Experts of a small language model: 11 layers, a variant of SOAP for the experts.
Below are experts of layer 6 (counted from 0) of a mixture-of-experts language model. Rows are named gate (a neuron's input weights, with its number), up (a neuron's input weights, with its number), down (a neuron's output weights, with its number) and show model dimensions 0-159. Each number is 128 + 24 x the weight over its row's rms, rounded and kept within 0 to 255.
Before each expert's rows: a language model's description of what the expert responds to. This comes from a sample of Wikipedia text that the model never trained on.

# expert 21
What it handles: Prepositions following a noun or verb phrase, such as of, in, on, during, from, e.g. boroughs of, appearance in, ordained on.
gate2 [147 116 149 195 143 124  77 188  91 143  81 134 160 102 157  85  81 165 136 113 119 178 133 119 150 124 136 156 113 138 166 163 129 133  93 113 149 155 135 126 114 138 122 146 145 115 101 137 137 124 148 150 154 130 140 116 120 114 149 135 101 123 134  92 130 126 138 135 140 132  89 153  91 141 144 184  76 105 113 111  97 127 123 115 126 151 169 143 140 118 107 129 133 134 119 143  81 103 133 109 187 170 127 138 116 110 136 115 120 142 121 165 104 136 139 165 128  92 126 104 110  93 113 115 160 109 148 138 136 123 106 126 117 108 152  94  95 139 151 144 118 126 110 125 135 135 111  94 113 127 103 167 175 175 105  94 139 150 109  98]
up2 [125 142 135 132 122 143 103 133 121 143 130 140 130 112 132 102  86 149 151 132 163 135 113 123 169 110 159 174 145 102  96 115 139 136 131 109 144 135  97 119  89 135  61 145 116 158 131 138 126 143 183 117 115 174 157 127 135 125 121 130 146  92 181 126 126  82 120 135 116 146 131 135 125 133 115 171 137 125 130 107 151 120 129 119 137 152 144  80 137 126 175 111  59 139 112 136 119 116  88 107 117 153 113 173  62 153 165 141 129 102  96  99 105 137 148 128 104 114  70 148 137 140 133 101 126 167 115 113  87  88 118 117 149 108 164 125 159 120 122 178 111 137 105 135 122 161 126  99 129 147 127 127 134 123 166  87 125 153 165 144]
down2 [111 126 138 128 134 165 131 107  94 161  96 120 123 131 164  97 113 158 115 159 196  71 116 149 107 125 150 141 124 113  91 153 142 123 117 168 140 130 141 136 153 166 126 176 132 135 151 134 131 122 116  76 135 150 161 104 122 110 147 149 127 126 115 110  77 149 176 132 103 139 140 128 120 153 145 103  98 111  99 136  92  92 119  98 105  77 138 138 144 113 113 133 132 136 128 167 121 118 140 146 116 110 131 170 142 176 101 141 138 134 122 142  89  91 119 139 122 133 118 168 108 178 144 134 173 130 164 126 117 114 127 149 154 137 122 116 136 129 165 115  59 151 119 127 108 136 146 152 114 109 147 124  97 143 172  94 121 173 132  88]

# expert 5
What it handles: Punctuation that opens or splits structured rows, such as line-initial list dashes, table pipes, colons, slashes, and dashes in discographies, careers, election tables.
gate1 [ 80 162 100 123 100 102 137 128 199 130 132 167  84 157 140 114 143 131 119 139 106  98 126 137 100  90 128  96 103 144 139 109 170 132 122 150 105 116 113 168 131 128 124 114 178 143 122 114  91 115 125  95 111 128 131 128 119  90 108 155 111  90 121 141 124  98 136 113 154  51 115 108 129 106 132 107 130  90 105  98  95 120 158  79 166 160  96 186  91  84 158 132 164 145 122 121 128 101 142 103 125 119 112 125 107 118 147 114 124 132 129 126 134 128 122 153 118 120 116 153 128 116 127 109 122 141  84 108 150 133  91 136 148 109 139 152 117 111 110 126 157 127 154 107 139 137 118 124 149 120  65 128 184 127  93 117 147 120  91 145]
up1 [103 159 119 174 135 146 130 165 102 100 149 120 157 104 122 125 139 100 126  83 143 144 105 136  80 147 127 134 163 170 128 118 106 134 118 157 108 133 134 117 118 161 130 143 126  88 111 105 141 126 126 125 137 132 175 131  89 110 108 187 153 173 184 100 123 140 133 130  98 157 145 103 135 140 145 138 111 148 104 137 149 147 113 122 112 110 191 115 154 113 101 119 116 150 157  82  86 152 127 139 125 145 155  77 152 134 121 139  85 142 129 113 129  98 150  99 103 139 106 106 136 143 136  92 112  70 127 164 132 108 145 125  94 129 184 129 123  80 128 144 168 123 144 136 124 163 139 150 157  88 177 144 116 140 133 140 123 130 123 128]
down1 [145 150 119  67 114 115 109 101 128 147 119 137 133 104 168  97 166 128 117 175 147 167 129 119 115 158  94 102 125  91  66 147 117 106 124 165 153 147 115 102 148 137 125  91 132 139 140  95 132  85  90 102 190 121  80 140 101 127 130 126  98 134 161 127 151 111 122 137 129 143 144 123 114 135 120  92  94 124 129 117 129 143 121 136 125 134 107  96 165 125 138 146 127 141 123 114 134 141 132 104  74 105 138 130 114 148 137 134  57 119 138 112 104 158 124 108 121  86 132  84 135 152 146 162 136 157 122 117 117 134 167 109 185 122 111 123 154 109 149 110 142 142 169 110 104 118 108 163  58 118 101 123 145 130 125 132 115 114 107  93]

# expert 17
What it handles: Closing table pipes at row ends, sentence-final periods, and clause-opening relative words and conjunctions such as which, who, when, where, because.
gate1 [131  73 135 140  97  93 123 107 101 139 105 165 141 126 126 103  81  95 145 135 182 113  84 111 113  81 139 102 119 101 149 118 160 138 121 120 121 178 124  87 123 121  66 140 140 125  95 120 147 109 140 147 122 146 126 136 147  64 132 108 108 112 115 151 168 140 171 132 159 104 147  89 154 129 112 121 120 126 162  96 144  91 113 140 174 105  98 120 113 146 150  99 155 155 155 146 127 123 137 146 131 130 110 145 130 145 143 103 127 105 110 178 145 137 182 124 113 166 148 121 152 152 113 126  87 113 116 143 117 125 105  91 109 161 141 151 134 138  92  93 128 164 129 101 151 144 169 132 155 108 135 151 117 145 129 119 125 173 124 127]
up1 [ 90 128 137  75 149 128 112 126 134 109 152 106 138 108 101 156 145 150 136 124 139 123 140 112 137 102  98 128 108 110 173 154 119  93 142 100 147  95 160 136 115 165 119 128 133 125 125 124 100  96 147 152  82 120 144 110 158 136 143 110 142 104 139 144 102 111  80 128  85 123  98 205 128 144 182 152 139 164  96 177 135 126 166 146  83 138 110 113  71 159  91 138  99 100 146  86 143 151 125 106 111 120 111 158 119 124 109 122 150 161 112 135 106 117 117 136 120 141  80 155 152 103 155 109 114 152 121 130 108 136 108 160 159 128 153 139 137 128 134 157 136 167 136 147 106 142 106  89 163 144 110 106 134  84 117 155 105 127 124 153]
down1 [172 117 109 128 184 171 143 147 131 107 160 123 139 128 129 148 117 126 100 126 143 153 122 102 139 152 102 171 141 152 162 154 148 105 138 162  74 150 158 107 160 129 128 155 117 111 142  98 130 148 113 145 138 152 152 132 155 136 134 100  99  77 107 137 122 105 115  85  91 119 163  66 136 122 122 154 110 163 101  78 107 127 156 132 150 119 116 120 110 158 123 147 131 143 134 160 104  89 120  98 127 115 150 136 144 106 108 121 101  84 126 115 144  92 119 138  95 124 110 130 117 122 146  74 156 157 133 132 153 127 108  94 170 120 117 131 121 111 118 129 125 140  97 179 154 112 141 147 125 100 115 113  94  96 120 179  63 132 133 126]

# expert 2
What it handles: Common function words that carry clauses forward, chiefly and, was, is, also, often, but, mostly after a comma or subject pronoun.
gate9 [102 118  98  89 144 130  80  98 135 129 153 115 150 164 116 138  98 118 115 102 134 112 167 149 150 130 124 135 132  51 118  98 158 111 113 126 132 114 132 140 133  92 196 150 119 120 118  91 123 126 166 125 101  98 163 119  79 130 151 137 115 102 112 129 152 128 128 144 129 159 110  56 143 140  89  71 124 109 108  94 107 148 114 183 141 135 149 115 106  79 128 148 105 126 114 162 128 135 158 118 134 120 151  95 159 116 113 137 187 132 144 117 110 155 136 135 148 146 115 108 130 127 134 120 109 143 163 135 128 108 146 117 130 125  68 114 149 128 127 100 104 131 186 105 114  95 122 117 108 105 132 129 105 143 141 144 124 136  86 127]
up9 [165 137  86 206 109 116 139  95 150 149 114 167  92 124 142 154 128  94 112 168 138 104 110 156 177 135 105 132 110 138 135 128 106  98 145 134 149 118 105 126 147 112 158 123  97 126  96 150 137 125  87 160 145 118 122 127 135 134 171  87 171 163  94 110 125 118 126 175 112 151 141 126 154 120 108  89 149 127  89 119 124 124 128 123 107 146 190 140 100 142 164 136 120 144 142  84 146 105 126 117  85 156  94 134 149  93 157 116 108 157 115 145 143 149 133 121 131 110  96 114 125 129 110 122 153 118 122 140 193 128  83 142  97  93 104 144 130 102 170 136 109 152 147  95 139 115 117 100 110 137 107  89 144 144 117 129 121 140 109 103]
down9 [115 134 139 109 111 128 123 134 125 183 113  86 116 101 143 154  92 136 167 125 118  99 156 173 103 115  94 117 133  72 156 102 159 118 102 147 124 155 103 126 157 110 153 117 119  95 126 116 129 122 145 156 112 101 167  57  93 139 125 147  41 137 133 115 107 130 108 135 119 148 126  87 130 194  81 121 145 128 102 150 103 117 163 144 158 111 138 127 125  89 142 109 120 134  89 162 107  90 114 149 134 128 135 137 164 138 116 128 120 132 140 128 165 152 147  96 120 142  82 136 112 100 105 120 121 115 132 157 114 105 154 118 130  90 136 118 147 144 107 167 112 127 156  86 138 104 131 102 115 142 115 118 159 148 123 151 157 125 142 150]

# expert 13
What it handles: Single digits inside years, coordinates, statistics and postal codes, such as the 8 in 1988 or 4 in 21′34″, plus units like million, sq, mi.
gate1 [124 129 110 129 124 128 111  97 128 128 137 129 139 119 150 140 116 139  97 126 153 167  92 135 146 125 173 130 112 124 109 132 145 131 133 130 129 148 102 126 135  87 106 120 108 133 135 129 167 136 136 105  72 135 116 134  97 117 151 120 140 143 112 156 121 100 115 146 131 148 119 111 107 122 125 143 157 143 115 109 145 167  97 122 109  99 132 117 135 159 163  75 130 171 178 124 129 169 114 114 149 142 163 177 167 159 133 119 102 122 110 143 147 122 155 115  78  95  69 134 154 141 129 156 139 111 100 190 131 132 103 146  76 134 127 139 160 189 144 121 117 143 116 182 189  83 128 146 101 163 171 121 154 150 120 129 132 115 140  80]
up1 [126 119 105 115 141 181  98 166 132 115 104  94 185 143 114 111 141 128  84 110 168 107 147 159 138  99 115 166 119 104 104 105 143  78  78 130 114 111 140 115 148 144 119  83 140 148 170 156 139 138 135 119 128 155 156 103 110 109 100 119 113  94 113 120  97 113 172 103 117 119 117 128 120  99 144 118 129 110 139 129 158 179 131  79 162 128 131 145 127 155 112 134 124 142 106 126 137 118 149 172 129 139  97 122 133  97 107 120  94 142 150 168 157 123 128  95 101 110 123  98 175 134 114 152 108 153 133 100 121 122 162 156 150  92 139 146 132 120 101 124 123 127 173  97 190 101  90 141 144 132 127 140  98 137  90 110 118  83 150 123]
down1 [118 154 159  90 127 133 126 161 150 133 121 115 176 138 133  82 110 145 115 115 117 107  94 127 160 102 126 100 164 101 131 102 139 100  93 104  91 154 137 128 137 107  86 152 140  74 109 106 122 110 133 129  73 124  92  74  85 106 101 116 154 154 149 124 118 148 118 112 119 137 133 129 168 118 146 131 124 146 116 123 150 162 174 134 174 138 114 118  86 126 137 154 144 119  78 124  95 102 124 114  98 128 108  95 150 121 141 126  92 124 136 127 116 114 115 145 129 164  92 167 124  97 106 136 126 164 113 129 129 157 148 130  93  99  88 159 150 142 120 174 173 141 187 127  86  91 138 136 132 113 126 120 113 113 109 127 143  86 115 125]

# expert 20
What it handles: Individual digits inside years, dates, scores and measurements, e.g. the 9 in 1987, plus spelled number words like seven, eight, few.
gate1 [137 152 198 166 120  98 166 135 141 117 155 138 123 131 119 127 165 149 135  91 115 130  94  92 107 170 163 129 119 145 139 134 153  97  87 140 153 109  70  96  96  89 138 126 104 146 141 171 139 144 141 143 121  86 130  86 132 139 154 140 154 129 120 115  94 113 142 129 119 120 163 113  65 110 108 120 164 111 113  85 187 133  93 119 127 186 128 150 125 129 132 123 139 143 137 104  82 187 137 119 110 116 110 134  97 107 110 103 119 107 136 126 114  86 107 119 125 154  76 120 140 143 103 118 154 126 112 122 150  91 115 156 130 105 142 115 132 124  76 131 142 138 146 144 142 138 133 137  83 160 142 128 134 142 145 144 119 120 145 138]
up1 [149 119  98 131  85 120 148 132 125 117 157 141 164 105 146 125 123 152 138 145 120 161 105  59 139 155 167 151 151 139 124 117 163 115 121  70 175 124  97  92 122 130 148 132 127 155 117 149 146  95 105 141 172 114 151 143 155 104 159 107 119  66 135 136 108 111 156 108 120 160 112 151 104 134  97 143 130 122  96 107 192 120 132 135 132 112 109 135 161 150 155 116 133  90 150 106 104 167 149 108 115 138 100 148 138 142  82 105 111 110 119  96 106 114 106  95 129 114 136 105 116 123 111 122 142 152  77  94 117 141 145  96 151 104 185 107 126 138  94 147 159 104 132 145 133 131 149 150 147 138 141 128 106  85 122 105 116 181 123 139]
down1 [120 129 135 116 185 182 124 133 142  73 110 120 102 115 157 147 145 151 183 101 145 161 155 104  94 133 107  95 115 150 127 170 135 144 136 120 140 161 137 158 131 122 159  77 110 134 144 114 151 137  94 121 131 151 126 145 121  58 140 130 123 135 137 132 159 158  84 109 113 139  88  79 146 108 114 104 150 125 150 127 190 120 144 127 130 108 117 131 111 113 120 132 113 130 152 137 107 142 144 152 157 102 138 112 130 103 126 135  90 136 144 192  92 108 102 122 137 129 134  94 116 138 100 103 130 157 141 136 158 105 143 145 115 122 148  90 118 112 100 135 130 111 167 158 131 178 165 133 144 121 111 115  90 132  93 110 133 147 165 170]

# expert 3
What it handles: First digit of a number in tables, track lists, dates and scores, e.g. 1 in 15., 2 in 2–4, May 31.
gate1 [106 142 155 150  99 134 131 100 113 138 108 123 142 165 100 113  97 142 136 142 139 158 166 169 143 122 153 165 116 113 124 131 181 157 120 148 123 106 138 133 107 132 129 110 129 118 151 153 145 137  94 124 134 100 122 122 147 138 137 165 143 173 130 153 182 114 106 104 131 160  90 109 118 132 104 155 156 138  88 134 129 133 121  57 124 142 103 145 117 102 153 134 162  73 131 115 122 138 124 143 105  88 118 146 137 150 134 148 108 148 138 134 147 155 168 153 138 126 100 105 144 106 129 148 124  95  99 104 163 151 139 111  57 116 115 124 149  99  91 112 126  93 116  93 104 129 158  70 146 165 121 130 135 108 142 149  78  75 127 151]
up1 [129 161 140 132 102 139 102 110  76 124 121 133 146 131 103 125 112 107 142 118 118 128 132 156 146 105 143 130 134 108 103 157 203 125 140 135 111 107 125 141 131 149 136 126 129 124 118 112 126 161 126 144 146 151 105 143 115 134 103 183 110 110 116 170 172  92  97 127 147 122 128 147 139 135 163 136 145 123 130 183 119 198 140 113 176 116 115  87 150  58 128 104 151 140 133 142 103 125 121 102 158 123 152 135 134 129 107 155 106 145 143 163 129 189 109 183 126 144 103 130 140 128 174 143 133 147 111  70 142 130  70 111 116 147  82 106 114 118 132 139 146 116 129 131 150 126  97 145 153 157 112 171 138 115 127 159  99 139 131 158]
down1 [154 155 153 151 151  97 142 154 129 140 110 120 116 145 133 118 164 126 141 132 177 146 100 134  68 140 130 139 154 114 132 138 100 131 146 115 163 156 113 122 145 124 121 135 151  78 105 149 141 128  90  65  85 143 141 133 144 139 154 123 112 136 122 116 142 130 144 127 139 123 144 125 126 144 157 133 152 176 122 114 160 142 126 148  95 119 121 132 148 110 147 132  94 117  99 174 146 144 125  69 153 137 144 172 107 143  92  93 166  83  98 125 104 103 151 147 128 154 108 134 133 155 112 170 114 142 125 155 149 111  94 138 144 105 134 139  67 156 164 156 159 146 159 186 132  83 143 125 134 162 118 139 139 127 124 171 123 114  79 105]

# expert 25
What it handles: Verbs and endings after a subject or auxiliary in narrative prose, such as commented, produced, maintained, had, became, to.
gate2 [ 77 151 106 139 127  88 105 115 154  74 117  98 158 139 126 142 115 169 113 132 136 185 120 159 130 115 127 123 116 111 149 150 158 135 116 161 128 120 109  79 103 168 116 170 145 137  98 140 121 113 131 149 124 125 108 105 149  62 116 149 153 125 157 113  90 116 101 106  96 122 142 115 107 134 132 137 105 103 144 101 149 107 122 139 152 137 104  85  97 119 102 169 156 136 126 106 142 121 114 117 110 120  82 108 147 114  96  90 120 138 102 125 106 121 115 112  98 179 148 115 121 107 130 152 149 116 157 157  94 119 129 158 170 136 157 148 104  83 145 102 133 111 167 101  69 141  78 113  98 127 151 148 131 148 115 121 140 126  92 133]
up2 [ 88 139  98 117 165 111 142 136 122  88 136 145 110 111 130 162 116 156 102 111 148 183 120 118  82  82 172  97 166 135 167 132 148 151 199  74 149 126 136  99 106 160 114 122 160 130 144 126 149 126 138 157 143 158 134 148 148  74 106 157 128 118 116 135 172 103 134 153 132 154 113 148 108  85 113 161 136 113 141 155 145  81 124 142 137 129 108 100 117 135 145 147 140 110 122 106 185 145 107 137 179 153 142 132 150 140 128 141 136 132 149 106 100 113 129 157 152 174 135 137 133 126 111 117 129  99 150 100 112 117 122 129 143 161 139 117  78 124 134 111 124 100 145 112 146 156 173 148 108 102 139 140  73 114 141 145 139 145 119 115]
down2 [ 96 134 140 110 143 120 137 151 122 135 141 124  67 158 134 173 136 122 144 117 119  92 108 159 109  85 131 106 143 130 123 127 192 156 153 121  98 142 170 109 138 110  94 134 112 107 121 137 125 138 132  89 127 151 163 126 127  72 141 180 159 135 126 155 104 103 163 131 137 143 121 150  96 104 111 153 119 115 151 132 123  87 157 118 150  60 150  80  66 115 137 168  94 136 130 113 163  94 122 125 128 131 129  93 139 116 158 149 107 114 108 130 121  73 162 157 120 148 125 156 116 142 107 149 122 128 110  87 121 103 118 104 143 133 156  95 146 138 161 158 128 107  84 141 116 133 163 166 144 121 136 124 149 137 130 134 117 164 117 111]

# expert 15
What it handles: Newlines, spaces, commas, the, list dashes and table pipes at line or clause starts, plus past-tense verbs like opened, scored, graduated.
gate3 [139 114 122  99 161 122 147 106 150 144 123 143 131 163 142 122 114 101 145 152  93 118 121 102  75 114 127  84  89 111 120 126 133  79  99 131  81 153 128 107  89 112 102  92 138 124  96 104 126 103 113 126 157  89 111  87  77 107 112 150 172 146 102 171 187 123 114 131 183 152 132 131 104 158 129 167 173 102 117 107 147 145 104 110 110  93 139 109 117 153 136 125 133 136 127 115 113 134 133 122  96 116 164 126 151 120 152 142 113 163 109 131 110 152 136 174 143 142 135 145 174 116  90  89 137 114 149 154 132 135 115 182 149 124 148 107 125 142 109 154 147 129 128  96 134 133 111 121 119 173 147 147 178 140  98 155 150 129 147 123]
up3 [144 163 132 135 109 180 155 148 187 145 146 125 161 187 153 133  66 177 111 140 120 162 113 124  89 128 132 140 125 124 110 125 154 127  97 113 110 129 136 103 137 113 136 131 130 119  83 105  91 126 117 149 128 146 135 161 125 113 109 152 166 141 142 110 143 134  86 128 108  75 132 160 157 116 161 126 121 136 149 122 128 124 140 104 105  76  81 145 125 147 124 148 165 140 116 101 122 112 135 139 126 135 138  99 112 111 105 146 114 135 143 124 123 147  93 122 101  58  90  94 153 139 136 168 112 142 108 130 141 179 155 121 106 128 159 134 151 108 122 179 134 159  68 134 111 138 135 107 119 143 112 114 105 130  85 155 119 133 114  99]
down3 [110 145 134 102 149 116 145 145 137 114 126 138 127 153 157 127 152 108 119 157 128 167 110 112 112  64 170 144 145  87  76 134  98 104 111  92 135 120 125 118 130 174 101 118 120 107 157 101 156  83 154  97  98 153 136 146 110 100  97 159 133 147 100 101 120 144  79 121  99 126 131 135 144 104 166 130 135 123  99 123 156 118 141 110 106 112 111 146  86 107 107 138 128  92 146 137 119 107 187 106 163 166  90 164 101 130 145 156 113 143  58 144 157 132 117 142 154 134 100 108 137 118 117 125 124 159 126 126 139 151  80 122  91 126 111 158 102 132 124  88  76 141 108 122 135 146  95 114 127 140 110 135  71 136 131 137 112 121 148 128]

# expert 31
What it handles: Full stops ending sentences, closing parentheses, colons and == heading marks, mostly right before a line break, plus decimal points in numbers.
gate1 [124 128 149 143 130 101 137 167 144 104 138 133 152 105 134 137 105 127 110 128  95 145 139 109 130 123 169 166 139 103 136 154 116 144 124 106 125 186 124 132 116 127 162 124 133 107  80 137 129  83  95 137 172  96 141 108 103 157 122  82 118 121 123 146 144  99 122  78 105 163 145 105 154 176 189 119 128 148 117 100 115 148 162 114 172 123 170 119 127 127  90 124  74 116 168 105 101 143 129 130 125 117 136 117 163 135 153  97  91 123  85 164 130 109 123  90 118 170 134 109 122 143 119 123 132 106 125  89 101 131 119 159 159  95 153 103  86 152 143 111 143 127 105 148 151  94  88 105 130 120 127 133 142 136 112 116 158  88 138 173]
up1 [138 133  92 117 161 123 121 115  92 154 109 138 116  93 122 165 136 121  95 124 104 116 119 108 130 102  94 133 128 146 153 137 137 113 121 155 110  97  89 127 156 127 111 129 123 139 143 175 160 160 103 135 120  86 134 196 105  82 119 122 100 101  88 151 140 159 139 148 135 115 102 147 132 115 142 103 113  81  76 130 133 155 133 149  99 167  61 126 130 112 129 139 161 133 125 142 137 139 158 103 148  94 123 167  85 124 106 157 170 138 158 142 125 117 118 192 160 121 126 120 149  81 143 184 108 122 131 151 136 110 147 123 140 131 156 140 121 159 146 107 138 128  92 142  94 114 136 108 105 136 130 118 144 159 112 182  97 116 113 122]
down1 [143 128 112 128 133 130  85 127 186 109 140 126 151 109 117 186 123 133 151 156 140 133 101  87 157  65 146 128 142 156 106 128 129 142 112 123 108 128 150 149 126 133 143 102 121 140 116 133 131 186  94 179  89 107 160 147 114 107  95 132 110 125 129 149 174 112 155 117 139 118 144 128 134 155 138 117 129 146 138 115 135 107 171 162  96 154 110 145 148 157 155 132 141 110 136 121  91  88 146 123  71 119 115 130 151 170 132 141 168 111 153 131 134  83 106 113 164 129 122  73 174  74 152 122 140 126 134 144 109 139 110 143 161 129 164 107  79 149 110 128 104 122 129 102 144 133 142 132 107 112 117 153 122 126  66 150 108 116 154 116]